Weights of a small mixture-of-experts language model, trained from scratch on English Wikipedia: 11 layers.
Below are experts of layer 2 (counted from 0) of a mixture-of-experts language model. Rows are named router (the router's row for the expert), gate (a neuron's input weights, with its number), up (a neuron's input weights, with its number), down (a neuron's output weights, with its number) and show model dimensions 0-159. Each number is 128 + 32 x the weight over its row's rms, rounded and kept within 0 to 255. Numbers have three digits each.
Before each expert's rows: a language model's description of what the expert responds to; "gets" lists some tokens that make up at least twice as much of what it gets as of all text. This comes from a sample of Wikipedia text that the model never trained on. Tokens count by the router's weight.

# expert 28
Word stems right after prefixes re, con, dis (re-j-oin, re-duction, in-clud, con-nect), plus digits inside years and table numbers.
gets: "1", "n", "j", "z", "v", "b"
router:089143140125166148129098075133156121113141105094150112130128125139121099185098093120171144149138078128137139156121164101124055125067135109115167089154110144105125128144169158153174085150102139112133128151112094101113087185146099097165111133125143128091189128149122148152069137180116154172185129102115128163140111110118044150131083076195195078052130168182113079171170182144124159148143072155146122136088084172147079079152126149143044195129093095167091157128145163129129119128131112
gate0:127069121137160130077142045135174179133126106101153131121084197120104138071148074148157099094125103157135149095110150147145146131117126107154175089128180104119102108170119134153164135124120125136137125122154090095123097108101131137084134168163114166088110127128111153057103109106179142128121104106032138119051094087101167131123114105129127099114168168146150108168119138080100116170189167149227163124162098118118096187110166100116112145140181108166119147200125089117112155068187090
up0:105125171152138146093133089173126114075136119129130135111117132088143160129140179124106109136155110092130165154163168177188111116084125176129113135102193105129131146125129106147167158093115136073150149102181164097101084138130124147072110130169154143127059165118148150122158076151188041197117154099063097124080132173123130172110113108124066138137163120117136132130136142088182099215100120109160114153175103124060123141082184087102087143175107102157120176053131110121152159098124075
down0:069078108139169133115090131079124158164188105083123067176133099113198109110158122162112154085108179142084159045140163153086130154164102126163157161163152106083108161026151111170078058121152116139100157085162146109154128122143110123125084114113095138095114159056139175180136152164151181124168097155097083110193141159089118119106151085135066179119087179129143079108116146162120138122107139115091143135131129131139114144120127166075130180117137134165158136146157140146118133126104152
gate1:071163126132072182132085127140084027152184119125125159105135164145138138152177105167163124079116107118141168143121179127140110065098136117129144153108094123147128138096093186131153142169141159157130078107171078165135104127129086141136174071114156088154148171065126158119173138117151136128127146065068126145115075124098118066167131081117122079153195131125131133108137171142095068122111149169114062128142149120135158091119144090165161175142137222106132162132174090086161124116105110
up1:126081162170131069125085089157116182165056144113151113105121121100092100182116153083088119177111112094198155182208035116164171153124145174122106143085138141106153106103171142095149110128144138115094153160159140106096140115154082136070153151153102168125088145163119088171088113143136166106109104147193117122117154100133165109065128142133086142192133107143128141117089093127111163151176086070208126096117119121120119154155142130166063106103138116181170137126092145124133155108110081
down1:204133099109124125135134180150149166144134142187154112151141136188137148153155177086141130115155111147108175121168160108123148180116103158051066161145143170081104147157174103123092125124080166144102179141133098120111189132068130124134086149110163087094133116157165150077194147118138141114125097090116086131134165108129118092167115128111134128132044093177072085069173073154101185106151071130129087140108133089149120133083110181094121085144123135083110090135128162181138118099056117
gate2:101120099140196115147169153141155112157125141099096111103176060112110127121121167117147144124129115067132195107105135161118130134128087113091174158097115170093181140169084180164154143167139121088095145102118157082094100107082112141092065128178176121169122164165101125151127077180183114149167091100104174150120121104129078162154088094143134118128087129059113098173095117164112113128088152184097142158127139159104186138067127063113074122117103098187079157147139133120169095101158199
up2:191112129087094099125083094153089176125135139121073193155063124104149180061111154134125071111143113135133111078131091178151158128178141105139147110135120104157161107129129123094131119088150115103130181122147158128161099144147109111128109158107067160130099083096127146114146181146086129137094097131150149142143184132100168078140158196091107125127162096163165061112219116081169144089112096142079099118138121194142143082110172102167152093154152180106152069083155172161091142155096088
down2:151141147146178188121062079163086119152080137114149155120100113098085133110063114107126166086183117085126108115097124130159171175132089119169147085139093149094131131194156162100102179124173181141108135136153144071141112117107068122146132124171118179109158132134182117122107159169016097125137154149142118086135153173158113150115155153140156120171084155121174089140089093124125123117160091160130077114170096157167110118155081050131141102117115139097085155088136113139066183123157183
gate3:132092173127079095069126137137144163086123120128085216138131131147113122055102104141102067108119159132165129133123158183185141076131156111178042125126111154092093166179123132136122086162085153180168173079156118188152118145144122102168174131076119104111102071131181161120120127156113154121120133079116140100079169096158104152110175107141158026143135125167116141111182113082095090175138169080124071082115127117124156099123140131110181121119153158120109124149106145106115152100169115
up3:145125096143173166107170145200098074154098146201169093139176097136120102150151120112108132113092136178146083096123132127118142091095160140112133132134139158128151108134125113134109205134160117082133121146080160137153159108124084148086116104103143155124076237078070149113154148134150167169175144128164083139139094092074148147118094155149114179069145063096130061138119133066104156098106132113118162100101092139098126057149132078068106139136123151169124171160144110158110106134199169
down3:149139088152179159092131131117107075115137133152141083137142053106162159096140140148167073109167093161166141162160115081212136129112103110145174063133129202105124133076130135122168132162086144167140145079109086133179109134119144141129134183201138131072139174070100134112100192138118146164069119143096142131129190097171172111174098145139091080135118141142112131135042173111097111136139118098145099172153145139088099148092147083140077082081128100113163105150158142096171123145083126
gate4:149126172143138186157204133091124139171072102085135121168085158186116130143146091121086114176162174138085091157105161129097094182098135176160152142111133114063110141114131116138092120165105121197111138101157169102120122143171164112143139134071124159114122083228166136084071176132125169059100079139141087137056154083158096124076119102121145154112131082093092090184113156137133168094141129172134127131118182132172121102123113132120152159130149070103165150158113101170151122123151097
up4:138094098145157097140160116113110112100099133119114106140095184106104165150169150177053158060068129160110099174101132178107155167089088039154133150189187156157111149144118172144159163129121089161164154097120117143130115177150156077110118156106063129061038076118147114181130190143146134172110085150192129119161172124174115170144184140100142141087114105139126133093074154105132130141137116100111126106136129123087127107169148112114106177098193127127142140126111091153153168106095105
down4:151117060111135092145139104129112112078125142122166087107085135123153153117181124151140128153094150158138118166104142157108155095104073129122103042149164156158144151162171110126116155151176108141160105150126142099115117135060194181116059190111091128140080136169147100117122121156147123156110068136127096167137165189114144075112170138148130127106102104109122191073150151103180129118169149106138049111202097119112067090119129172120109107091179080136111171064175171176111172096128121
gate5:155099132121140028147107158100170159144125113124159122134149159144118145151130223122145111167103092161107119077149159123135159159146099161125072157173128139180126138142157164079138053103105129099082107145117132141145102115110149073137125147083100121144090148124069102169112115127205114154068135128077163141110140158115115099156159098095037103191166122080137169145126116203124128082121145117107128146162074141122154133098080139115150152144110089141094149104196199106087145165111172
up5:105141127071149067174151137101111166103108183120143064134108161136161117086149133135103189184088117150151099134078113170122165122121109167107098084110101138064155102149144205122144110137149108105123136175100119176180141153150066108177159099089096098088142162121112154092118102118078145091182097107184165122135190156141158078147189106157128130081114063085138125095161163113117136118117110188168123111092103156088173110107152157116152115107118133128105144178148098116105151084211175
down5:083153039111095149072104107161129168142159068101123110132104069106141111165087099162162124114154150103119110111102110121105112100093123129090117129144183175082121131110146174102141150084138073108135100141091080160085087130136144117183100125121112102071162171059195136133113170148140092175135105111149187166132149091148110143206173185079081150104053154145124128156125122165160129123131121186137132139101123080164111124165100188101165183158180153164141154108121147186132128114102131
gate6:165093156143149167169144137083185192128145076101138126118111095120189119128129114095160136109147152179134133110141160118124050135178148114151139120125129095112090104125160112143069144104131162113091113125131140162148091091179166192111041108169168123122135120218128120184089131133108158149116156139161127173110165089113090098103124115116037117111100125124183149108146100136176109197091067104179123072128087121070110104130163127123151095167184090099123103138166118095145152157067119
up6:168128174128156112106151131069139133085108125117120119103130122084088102138180159125105115102125057118082144177179183123168155065118119146129105040144179158169081179146129098112108118171143131171164156139140131178150168148101124033118158136116116107154084081081105129100146094150157150117119152069052145124111112173150160168162151114169117050153103076178114146145102140089108124120156143112131163107143111142119133121178073127139109145105137092153090134136030130146120158097170156
down6:080078110165105195091124111114113112117115151139104134112129107117079094097184164144109113146071122149088180113139159149106180101160082125156095130141143145168102097181090066147152117134146171130136144156126115070137143144106138109165112090137148101126165080117160188091110130171155124143170125179141130126167142162115151090089122128126126109173108098121114088056168144084132099145132124090025148166148155113153085162130135156092142181136054181172096148142093101175124198155142041
gate7:090102107153094094141108119116101113124178098111144071106070139106126157157135096144134141092197128110199157132129091113167137065103147143123122144089105111129181120139151167109167120115125150194049163155135121144150086118136142118153166057117140141057130192121198107134133221147174084130089127120098161152089150125194131135115089127084135120134164095093113109101076149100113145132132144110213144214176138139110109128160074106156159112129128148055109188113133122111148110133114131
up7:130120150130124101126166125117129132195111127109169119121114147090203164101133143130120122160101160117103100218144135167124088078147158208085085066135146120129112109105115112119085175101104197179149149135105133149159123067122123161111116128119077141138104074089091199139139126112079105078118086121099137083145111116199145102137181187149081117088109123168127123134172126081163200097161092176107087089097127121145098146150101142127114203109117119157166132110075132100085088089125164
down7:140130135167151134162130151129157127146131116106158134084091123159127147091122188141069185203088116124108080130156135133133101136149091137144150164105103103095168203097182181141111082142155127095173082086091114136139133105090177103080149101121150128141151127087068167163143087080091122133205116103095126111084099098134096038071143187164107176102152151217096112173169141149152119143123110129118131137136101102064158098129144094172117107092131158140152183115158117131059141112135126
gate8:154116135174121112128160188133116118148142081116122105121186148106124182108128127098119102132102116098133130138153126112169152149097136101181210109126124141091134185118149150122156057146151128124098078118134086126151103093187179062124106160118104103120156126105127091133163191189136163091134120098145153095120064100148116127168115141124119144106087130085117157154159152137142170069065085174112122147142156054053146063136165114112072134093110141141185145136129199132218119094063110
up8:168134178105177113132130156176108122148147111122150148174131209156147138090140109134169155068169131105158083022071203122154144108152107111126138094140102114089154146085150096186112076147153126123095117111126155116126151137161159090153138168108143108123135069106153176126089163123121171102117094161149081115158144074075093120126165109168159087156112128142100114188099140110124118090155135137092188152146094103078137115157142148124087123097130100128141079178177115178127058071059146
down8:202165186145180170152128114153112115114110138141119129107152101162117098195075115156070181077135088125125115107156124154108141112103179098145148090091148099114174155131182085128186085099167128061175134112171184093115121137160174129057142147142110133132173132138128167094138086161125150120110146097145096119139111151063101103124130072114145088192131148131099113105148153173166126133146143092094113149117136054159133150122113104147073133074145031178178141107110116132080149168110087
gate9:114151158152120130063072099120093080126149106091113133108117132059151139178157174155114120135136128232101091153144149128146107133101042147094174123141125134150079129133114138086122141085129145168088136059126097131150089178184143107115075150139137125088153076138056141166152119148162102115086101180116088075138081172112123158130137133155090117100151169098132152087117166207110176129086119095106117126092170156186123147161139146128138158170128156083126136138182127139196179134148094
up9:128189139184112149156157074130112133138121109092179107137145136180125075128098058139117083150045097074171116127133122111032106060129158123129126094087126108172132146113143161172129130164092098142138137148167107095175142171125091112106123190122149110134175081157183173149139127126160109117161140152116137170114085136092160157035117123150132125168073142132139178129130117136096151151122139117176104151158135196149164158159114165079097110141113089120144127152109122035127120081102077
down9:161107110139170107117107093136118100118122157056156131120175084233138085139114093103122157088193172156110102154153123136144134189115104170099139090095179145090092176187107129125142143119139092106105131155143129060176115111177038097107096134144120134157157153142146135091121140184145150115118092176142145146129106102137107145129124127170125069186144106093137154081121108087116174133158141155126090161107224091117064056115158110103150140137169097150075112108084135138107125177112109
gate10:143151121146129096150155191070198127093145118156111113154137118155119096185124090139162181119118107075165140149131157102135156106138148115101112143078052172160096129150166169116127184165157152129047172189117083117128165109144141154068129106102091117109150103070168147112074099108146186124148146158108175114182115089110135108099058138105116085110128124136112146193157142115091099174126063191141112145077179125120084173121138096102136083050127089163107148141146114143109140108154132
up10:119102112160122089120150126192109091060091150158167142147126082172119123108131100134099104172130150118166188108122187151149088180106161136103127141111168092137091088101140152186161144068083082140150099086145136113132119124136146076111097179085212153084098113118157112112140150090184166162172048114111150116081088169146126187176189174176104149129093104135109092102166137077146089181106137125113117075132069108106107125141161170147134113193145123129138151100156099097106144146120104
down10:136150070149123125115143143131119129076122126199102125109177113153163095081129159178105070128141089183092160138111140132167137129070123112115126156147118119147111093137065139093169125143092148161138097135122124129162108095184112168090128170095166095085140135172142120209144144185156124177140153110127127129146146181102080092114095060104114126117102133131156133165157131101077139148120145142143232108174108134112115080086121102188156172127055055116111085080107132139196088090172107
gate11:136175089106103089175158126090090125110101126117100112155145142134157093136165138167151123168120050074146179153151151141167120193085096144137093195051090095162131097117114205077124137099093149151115155139096119112119126162174085122155089147144169120158168132134106163173093093118199185130146083136099099121111063111151102170079169106119148148112076155065108117119171142177117128163164143148136082157077202150081125149058109144117102155107118137130140153141115130107169150115154114
up11:172161091101118112152164193084096123114109126124104123176140112145081129111148118154140122115148116089116129177107133180145088190172112122178128161118139122159144069132077132103117200131136102150124117170098159120109082157149074103157152135247143097151120134173159097156082103146159180148122083182108154147065131116164125136077135082120126100115155102127108035167169092152107154143204143102131108155119134127113066130150151135134083141077085107106107100120106045136130086154127127
down11:148156155128086110084122145035183145114065156137115098189100074167142167126113137082148126107125148172128192118131113145090068172131150106114140141158149153142139088161165158093125135162135191167114119117165061126173140128141193123170081074114145042121148136161114197081118122103171110190139085093114115107127121108090151178113127095154080122120131067166112087181108127095110141101140107118131138120151127146142116144121157116152183082109109154057140153134081198090145113120121113
gate12:195123143140145088155055123108152150102109182145134102095149076081161182150069184089174123097124088148118150098154133100144111103131143128133148133136162137161142110150092098059131138121092075132095133180117164120107208099088170112139114169132107153171065133135126089118129219133178139156070141144128125108149115124164087176127125130141121102128099147104146122065144109121118144121172126084121141115078182181069129180083103170182160143094138116070112091151139191092156170125092149
up12:181125147128170089162109100117202164072088141148161137118082078153123172161119169121136153118101079109119145124131148101155073118115132127178167132141099153117133139083064120124145158115135126100119128201076161108141159120109169106133099119070145139106022143158173067117080180132138180187107113150113147094130148137109111156127088100157112101108116104136139104110171185078116074137163135104108179119074149157043108183107156182172117134124133119110112113131147190142106179124082154
down12:099172118165113167141149161148206149100115113157105158132092101145106156078099101100173153135136098122128143173157179092132133141125131119125171122114085130141115141102138077067142091132071103119117083157110106132069091104163164111137133064160136150158114178118109136161112179141110118157105130112104098087217122058103156149113060162119166117135174150100113142092132170139150107117211087128150096109131168142092064140128147188087139111147141126206125101132227114077109089092145124
gate13:098132107133151165114134219181111139146104096124116138147098084162150042174076137066150095140076101093095126144154197081128108097089110128128165146142117141145087086112147156118156092207139137113105124116204113087126075152120136146164123072103081129189180127117145098218153142156151168103139109140177133096162102116126140066138080117084110119148154142157107160091072094159122104133093104116097163160133138133107152116130108162131064145124176105116121151173098134171173119164130094
up13:039142136129103111143153165160130144150160117095135113155088161114063103125144180124202104131096108038104128190047137065146079166133142149121139113168054165135124116111188143068161157121102123135141161111172146125143097152087141087108160102175107164098119140088164144170133099124131149098143088147105098150192091112130139106095113112148122140145147114136116102123113157153139104173175089141170116138147138127145105089161081133214132160094155050060134176116097087152122140128159127
down13:108181125103097144137146166120169091050160100121093111125136114123117123066161148117187124172169151119136140077097170109145118137156142121132092152145105181145094121144099149112170175129119093112193127046134163150087188131115158208130151118155156159113184155116141103191154104073145106132069094094131124193127098113110091153126124108154107061129191096096114181127151122140077119154172174108139168155159115112116073104140148137032132111118146117131072107085098125183116126103109146
gate14:106073170179168122089163121150143167060108122091192117111160091128129121132140107148126140091103095152149104134130120142184149124122117186113155082152053108144147141123103160126207156089115127134071117187142125140187122110107079097205157152086153128115105127129190153176092106127126065191100147182099111147144126176168158197110142110116156107144158152141140074090143131142099139136169096070142152068114148123133080132130165097139122156159126139074135125116134079069098146095166064
up14:145156145125179142154091139166101129044113123164114155186124160143159170134149130126147137125158130108129093078069188120064083166100152096153112195152153145135138154084118105134073112118124089103186161123145104099107175081169106114119162120122151123148113172085079112094129070089137135096133160115145088190171128096194061140064119156113165106118172109114084185166183120156118145136086188101132121121155156138149079106078140143056108175146099168139113117110172103148134138088150126
down14:161132156128152093111144111115129140088126163140136133115151078108102138102109192164167175203160167148178112114146120090137111121074150119145183172087122094127191164135117064095159116122119087146162175109078113096105165172094116097189160094197084135105089141085176133133141132098137167141162084163133091119132188096120132089071128113073166159143123161176146178159103121134077119133123211105098119121093101142151157136103153080078099140108085153101107142130116095123128046154143075
gate15:149183129167136134143106096155153106156153144126111188141208130124156140120095147151149122108098135150092153120107178087101107083110120119104130102150170182185075129063143173172166102124126102191091192121122127141113092150174104113099152148127105068111127154115163145134146150114072125141104110183151140106107101149096177129127112122131127109094134090150074091150098155155045074108104114150124151192163112107145135126220115127161083121110094131048112094187146117174091101044119144
up15:133111113159120141146122137161135110120139147194123154153158054147203086210138107098141134129109162116111184084186210115119104144085108106137105127132129155134112083087137124136152123108101117117102144202076155077105128145168097094080127175132151115121065165162215153181104128099154151157135157115159112096170082118107114124117114104156141143100163108159120086187172146120067120097109064118064164175092077117094151113119193141122164113109122141066151114104162112117087108123133103
down15:129172076127160100145067055067115120147151117088098159159118190127167094099158059102071111099157131122090098073151151162082086127092110109148162082144117107197112161200127124157133173052096116125224159215131131093123133110131166123123127135135074112111083137177114137156158136131148099121132110150180124098140143140135109122109166156135097096157117107070101139144171126101123145127091113128122131072166166143156116086159129174168073127151137176135107184135156114159172127154125114
gate16:143171175094138137150092126133100128087103115156180091133138150088189075156163140155139114189114118106148124106190156088161092149088126143143141148136106129175095122004103173126148152095135161129065078096173063130143103145089072118148150150123145118076106143130199071161072136136168110104140120118131179115135104113133084151147133118134112109137069149061176140152145137103126124148092165163162111120175088164124111098102100153135126182194130163062185103128152104146148131095131113
up16:124108153052105117117120147120116150106133115155129191116145129069151109164067133152130138151175101114125162121126122153139128087163091099164072120149113115170134128148105157150086113140146137158135119136152128114163125155135057120133140147056076126115072097116139137166106226105191165175063108194178131063128134125142100150135135131128106149152073176129099131079124146130075120057176088090105185093142066180158135203166111146116093122108111112150138136174173172177128091119106118
down16:138186131152044166119160100128119120087144146137125111187115104137133047111122093178172108091102146122095165173136155136231107096134036091136071171130130150082126167138160172069107116151173055132099125137135096114147128080136083107126136171146141150118116094126076044145112143106130157086094104047161135078167161109105113170113109159089183138145099141115116130145108149144126125129118120128132145100066148168140149119145133131170098142164157142197158124109117166123149157156145116
gate17:128058196105159118100090036159202125158139107074118172087101154109120132081107145153106137172182156181100188107155152096128142114124188076156146122136184108145125140101141099181148200126149138181152123122191074194106139118090117112107119117084115121094138128172117079115125147135119133113115150152177114082103150142116116110127133146111091089079082105142145136071145160088099140112149122130139141093155164081141080087105112165128154179171153173131138096151152142133100169072069144
up17:124114122147157187117139123126128116138189080085138105110132088194094139085113137096135152138192164140175183134118199125100096120124167110108146141153084136126124101158162128140089096150140146143068095152119146130124141115155112140179126124153144145153127081179144146161126165099154087194142105082159116113078061123113060194092145088150126108059129128135130096183140154114145147178125110188089139083186145039070123122111132074085137150155125168172063092111101154155135141104133074
down17:083142185115144197120148103143120124201083091139081157130102104122140129152111115178079202216122132112117152138157160127108073103124127147137090150121111109149170127166092096092098117148064173128109135099186117105116137123167089086116155150042069111184098122110187119179094159147128122153120110128085137139088110083171158067139116089135129127129156129133094079099117139115117122107158120090109115122199088125165125146161179141149090082145109184180147130115171165123161145060123166
gate18:165090123128131145109156155181100087174150137159176054135123151129095163115159129151104133181190106131110112186121168127151149166146163137114121040124096106154169148076091174201135138138134111119117105197138112161120114164140210132089148128111126100094125139102121165149104100114109106127144110122175108206145163055099112106130143091134104136082115162134103144116158098142082136072203116141101113135116137045141129086059142066079111131077139100150125126132148137137158144081187104
up18:065128120122112153102149100139130092145117125172116077141135162129091099135144087106122102201185159095094127158119185117164147126119186100147127086111107136157113134110131161180124106154109102099129093124163090227065082143183212178141175132154128115080155121081156124148096133107144104142146183125109074209148162101173092140091089088163154119086138146157107164116089090110134102083160138092106121136128162114080127084172127149107097130146176154139112165149126060131166168131159075
down18:143111084149129146148147139155080104183095169140164104053081115144118121068136137171146090136093076147144078138165161074103153135074117095121131163113182179115169105077112143178084132147130150067093076111143088112088129089067059169155139110138129156155155109143109124149159140126150100120125125050156153138163122135195133112154103100133118126109161117087153128194083131114118127176099126110102137125176112128126110157094147103176150168146107092147104238079162111127186132157158158
gate19:087079183158067122141156179050107157136120100128113093152105154131148115103148088138121145106127138165119176130109143124193137090150096129103119091035085104078148148166158184110126147144115152141114178120211146058149188099123126159183084130148094122097160098147128131083100135123098173092120153133023122123179119106186120106099112141116123161131122132089102180146141150142063132151170098121150096150135120073180115149156116120144115145113136133148148218147152129108097118104154162
up19:139244069135121121148155108206098129119131132144163134071134116091101103145084142161114125157096091134126117131088116211084119192113154089136131181130139136147099117084107078089131133082188099119146133142027128141149121093131132125067178135113150148139112143119152146156178118180115120207133122106148135144068090134071133110145122140133156133135137120156107113162164093120157066130171162112105116103131185164116154128130166125085100113114075145154093076153109101137073147169093076
down19:112124068123061131155108126142151142138162095080112113138128160143114094135138113145090163093108177121157119071109162114116128130160112157089082125124123131120128152133135077108108155097132102139111139154149093143189140146080218123142100076128092142112138134103087127162111130076161140166093120138173067136113121161183127162137180118163135047151155082116109101064133079099180150136090197129135160086116165112164117139159179162159128124130050160196112163143090121067145196197116175
gate20:149102160132126079139108076117101136075141164176130175157174143117060031163123148159102105176134214137099138143121127144161123144107126102169171084138103115109151159143142136135157112137143137131090156126163109130125047150156151141121156176122062134123104153111212077149109161078135169084124147100105144078095086120140110165094052118129151051094138117154066167131130096156092123099119173157148117140182091139128110156121130185151125156125084099087164115116159134108147133066174121
up20:122160089109124128140139175134174164185137128110118139105096135084152118091189181093103088071080066095125149115122078159121141101143103101105106127122131122204137124140122181129090107131135140152187162139151151101215169044095119076149123059170141133103099075152052164100142097158116120162139061164127066136130150164118147108157187118103156185175158145111153089175136128137134144143136137089118122084090150120154127095118082060113127126119168178114140185086135125118100144144125140
down20:117126147114144123142165132164155182137109186111169129114077106144117160112147128108095128168125109118133144101118141120074122115132176074149120137158154148133156121109132117193116153159089125148079104150106088106120144150093106133147126120083172090116111131131158165148057087141103134191180172120107095138135098107138081121115146100165106183106126125081112203109127188090157116117172151074115087158109218188135143128063090120163161021082188098107159188103055129143095117100129112
gate21:156099102106096183127064160137152038104141120109172154132142098085114154137101161158140123141086070156075204186105168097070104132131095160111205171091114091137065140179074107128187102122163139075133102116143153092143125140142096153153103129125215134110126161185115127094118148147138121166157169124134120153133094102121130144134117123157153145110141170059191134155091150127144180141120093096108135128087147160107080113099146106148110185150147147158100152174166134096159110083125064
up21:179110085169117122096098081110171115123125123115052160095140148055180117102098092098115166121160166103079142134101028166089133117101118151124110133114110197143109141071124195088129124123120206137138128049109118134108064114096117098080114124166157121125121087131098143120141143088095108128182144197140071130151131135115133184134101128084180147098113120132122117101127097165142161159140182149144144185128148115123181131122120101125141132129125222121154156135113159176152135126195179
down21:127108163120114123167156186136189152136128150190044136131143139062140126184105065163099117095155132134102118152113123164117132114151124144129113153084174121073102172136125189076118155113096132115158077072100104163087122130126158143161165114107123092145167080050104137141118165061149093092136161196161102161120131133079175140095135132118150191069121135158091162135178105125089142160149167125166140115126133145135152064100084092158134132120136196138115097125090144113126110107160035
gate22:189105193116101107149127132130137154097124202112126179116147132104115104092121137160109114141130170130196140111081057184140149059129145140173120076105202135085125141121088137164116196121104123111137200129154183161208102112140101130178124167128126097112087100145149125099117121174075119123109083146109082121147135137111149109114153154126095163153068150123149087133145183117171119075113156070173130108131094117140112101125160086155141075107144065086149098190162129099099164075158132
up22:143129177144090118062111129178131158133110191133130117121085068174122121122084120104103142181161081112168124117110158200117116072089146144195107120111127134147084116141162127158120169075093161163140098132101162126188156059164101129132090118106122150117129107105141171086108154137102157164095096132186094094171131069159134128086131105156113145138107160117134034167071187089118170110104123105186145140114120156077107123162169097152138073156154076086155112124174118118121182179130107
down22:090151149174137110113103104123092084150104146178156125167108137179117126088119167137085118141151149157208115091123134140116179131107114178192073156115159111146094150115081110146089168135144089150200153233142132153144107163088095086131125125118140130146126153099094144123143058095139109081083124164106112114171164172153116087109132141157114100135100119107160119134078132107162113127105160092119164114159169131117146175066084077157112063072090108165191144179166061115099156144159098
gate23:132093112147078113180174172108103150126100130172185095110147091141110114159094083194118106134121085127113152112115190146142124147127170102172118068182152115185159101117110168112225125165134107075116133130179159133145124199105102098183130149098120110158098118135134144127063185130163178179115103115102111111132157152098138124136120100108137072119121087127142114142169095091111094128118081097092126092043133094167141093157111116077173148175196110083087174133119144098112182157135113
up23:137151122188120199184167169078153116121124170116165122183104189121112109167102139082127110113103103116163156157114116078176153160147136103164088161122119129115137144144119125101108122152166092122207149143156101102092133177071118131114084063111144123102097167124152115084152141099106181105139123127151156160179167130136080074134070107178135105182105066103143114139130165112116068062141110154146101152153124108108106051099135177125105151060213095116184140160128138141130113083106116
down23:130152086149163110150139129052145158079132144134149154164219159141190134160116108098159196119062159089178081090105138092118112118035150122119083164135166126141117086102150129157136117164178134187159132067161074165102121128136140153098148111075133117139144116115149107165125150103130094123147100152128120143080085107099119052099124129162114146158139162155116152116123147100122109128171189065143119144072131150107086096140167159135118132107206093052159140056150151130147138114123110
gate24:142136150138138140102129141118133108157123125120106095150110121155146098184090093114192160151128120113168082094127153115097124126115043138078092194160119169149078153123088162089143131089130208170154129098103110116064134095136136137131117130136090111164159138140150115182153091171077175108128114143137134144204136107139084081137067051149169168112217134094140144099131163162102138131119160119150110136170137103038117058156077085144087160104106154157121150193127093119147152124174112
up24:085147125108169162188129142135126178075137114180070114118153138065055164070127139109042109098110142116091179168087079193127131112102176139172169121154088166141110160093184104141105080131107095132152225149119090119136107077184132122130149160149153132080073099135138120085120143128128090165150141138107142123134090123148156160136154190095108110104093096133145174172112098145107154089152069119159157128103126127187062156137144139099130138123134101131154106140182113117152085094140169
down24:146142110104123122095097115137133148146160126166128118112151076142118171102158125119110013201085113106157096087111161158103094103158069117141121111121199097137153077075055139165148138130143178119179159134176123116096134086131180128193159082163145097168113111098111117183147155044097135091109148124143131117090165173152192096122131097130144131147173143112138109137183078128127129121161088056091146070173092168111108153103155104182137116133117110103163114142134153083159153153118122
gate25:149168128064159106092138101138138172181092104095116123180153106104163135119172129146088120126127110168132151116102216126136119088109114120122112159141122132089125097126131127177121140172069125118127087105065186105100141142163147105136168175139181103056154140104140140130111109096153096115169172146107037145207100128141138161144130188133211105097129127078092116200194140109068114108141120125075122137120107185087082076117093127140142146137092145158125109111153105139084156071164098
up25:151118074088087124187108091112112112178152120102132132115129082103116179148084174119116155140127129090191188099087147125121136095114162107141135195082177066157158193168097141115137156087166135192164183114151076069108098140075061096150149133095114120154100146124181094113140082149127124098150108139085139137076106161170130075153092124118146099155166097145141139136095194150117190098159169150116099088120155092131170140153136143104145102164146114181093131081132072156086123114117083
down25:179170159084155129171103145058100164167141122138130126120144077112189154173180127121093161132110143078138142166122148105160099064124118095181132138099097114120146187147079155098076109131164158175123108137179109135107150098142111088145076133114146109153137105097160092137014157072147089185135116112133178118144047133105110111132148130088124134136128159142156137081143143136040173094168157101138154160149163149152124087094140123121076117161103119139110154127195164058094151135135126
gate26:141117102151138164068135078108161132123141101147105138137130152121175138130057172076168112114164121141145128111191149128139108148068134141109207111142158142128115091124129126097093101092131196134036175137163070163155126108146134166098117149153140161096168114133091185150116148148122129073168121070111136104096047160151095146091137132130159116110192158118077150126114086129152114112110171148168133140170140122192141133127033117058047103148130177119141128136143125163182087125148128
up26:178108139123095129180072155106165120106086242174142067106147061125104172169152121159144105168143080141077136106149118127067141147124125141129116154147078179167160068091147115067138140117139108143088060133094140146133148127153129100135148142156169143152152152154114097095080087129138108153159084167180089132176119125128110150114137137103134129171180105072132070137177107114190105108115123103062113123100095179095142134130128149129164112147091138119143101111122200113151163160079063
down26:135132073172112134158111106188126118104112179087074124096174214079212096095122132126147088085110087121112156135122128129182123121128162123162105196121131143133145104165164091160104092114125125094125112103153121163159118109165162104147094104066142112133116209132089101101130175112150100140111077152144111127064157125142139106066139089104110170140154176156200137120112090116129094146166128171092087038123154156146137090095145151107172161183171132150138099085088158089142128145150173
gate27:160130197147132136161146105086166145138153087083163141169170124115132186088154139058177099136128153141081136128089146177123090125139111077137077075096112098073109136130065146138104105166177133112112141100169117197127117167124153151050141199119163151121139118135089173141181122149113151181118122134090089127060137157088085143104105099145050113053120103126123136168171116135100169157124125123147170182124167127153127142122138144170087145152135135090174099109083089103171154075127155
up27:127195141111136061142082109162086122099141184155176119105163127077117153172132172097107097087136117181130119129126135158094074092141146077077192075103116152135169096140066119148155186031128132116058073135135147154151119148123119098172129166134112157146073170153159142151114137119098123096147120162152134134142166148132149190108112100178143160189098177126137105107136102163120135166160124070136121144142076201097120106143093146119087128093095109101149156090152076068137172140135141
down27:108162068135135108149133098089091149084112093190149139114061067039153113109187123160188142136189174035158104111096079160127137122136126145139152151144132113152135120145081117130089139121088116160133155135111153171150119166175149101086078123151157110178155096139089135137155094115124103115130132143165143095104129133092122094126123137146125121088156153161179087143084143113072128193110103084133174099139102187074137148126135206168179166184150061125140142147116091070132123151103126
gate28:073154065113130191058120158148131121135151092152088196120137148196179137111087085106143110127138162112161127082092112108148099111117114146122116125097127152063126125102127127114122112080107138094129147116199084151087151154166119161071134143146156152111170147117182168172160162122102109173124130074144138081102112192063134106133088128121095079112131132137136138068216206084179103181151121146125105141130141126150135149176156105182143089155101168109112056140114130181119102146147110
up28:127112089100117157082158171100117152115120094111101167101121137158099144125145148160125134134183103150088148096078170124150093090121107095134084151125129122124136123159154127069169068129132127082147166132138197186084108149134155125114112101132143143142166169142111146145117114178074137180109116115068136140101116094113093160008144154053122108129103113161187140147132142178109173129159077114146099143183149161104192098140184113095110115165203167145076065098153128121148161145057107
down28:108102198129086145178153126163092188130169103057102103149164149170124091094104113152091150100119136114174109092160112085139150100152167110079134156218159044057146079156180076095141085084184101120116111136106153077167097153163149132198151141163154141099126123070105134155130133138145145107113128150100108128109185102084090151150174135150134153082118154172127134093160133148165087161159136139136129168081099093078121135169104111118081096108119154182098110119134135123124152072108148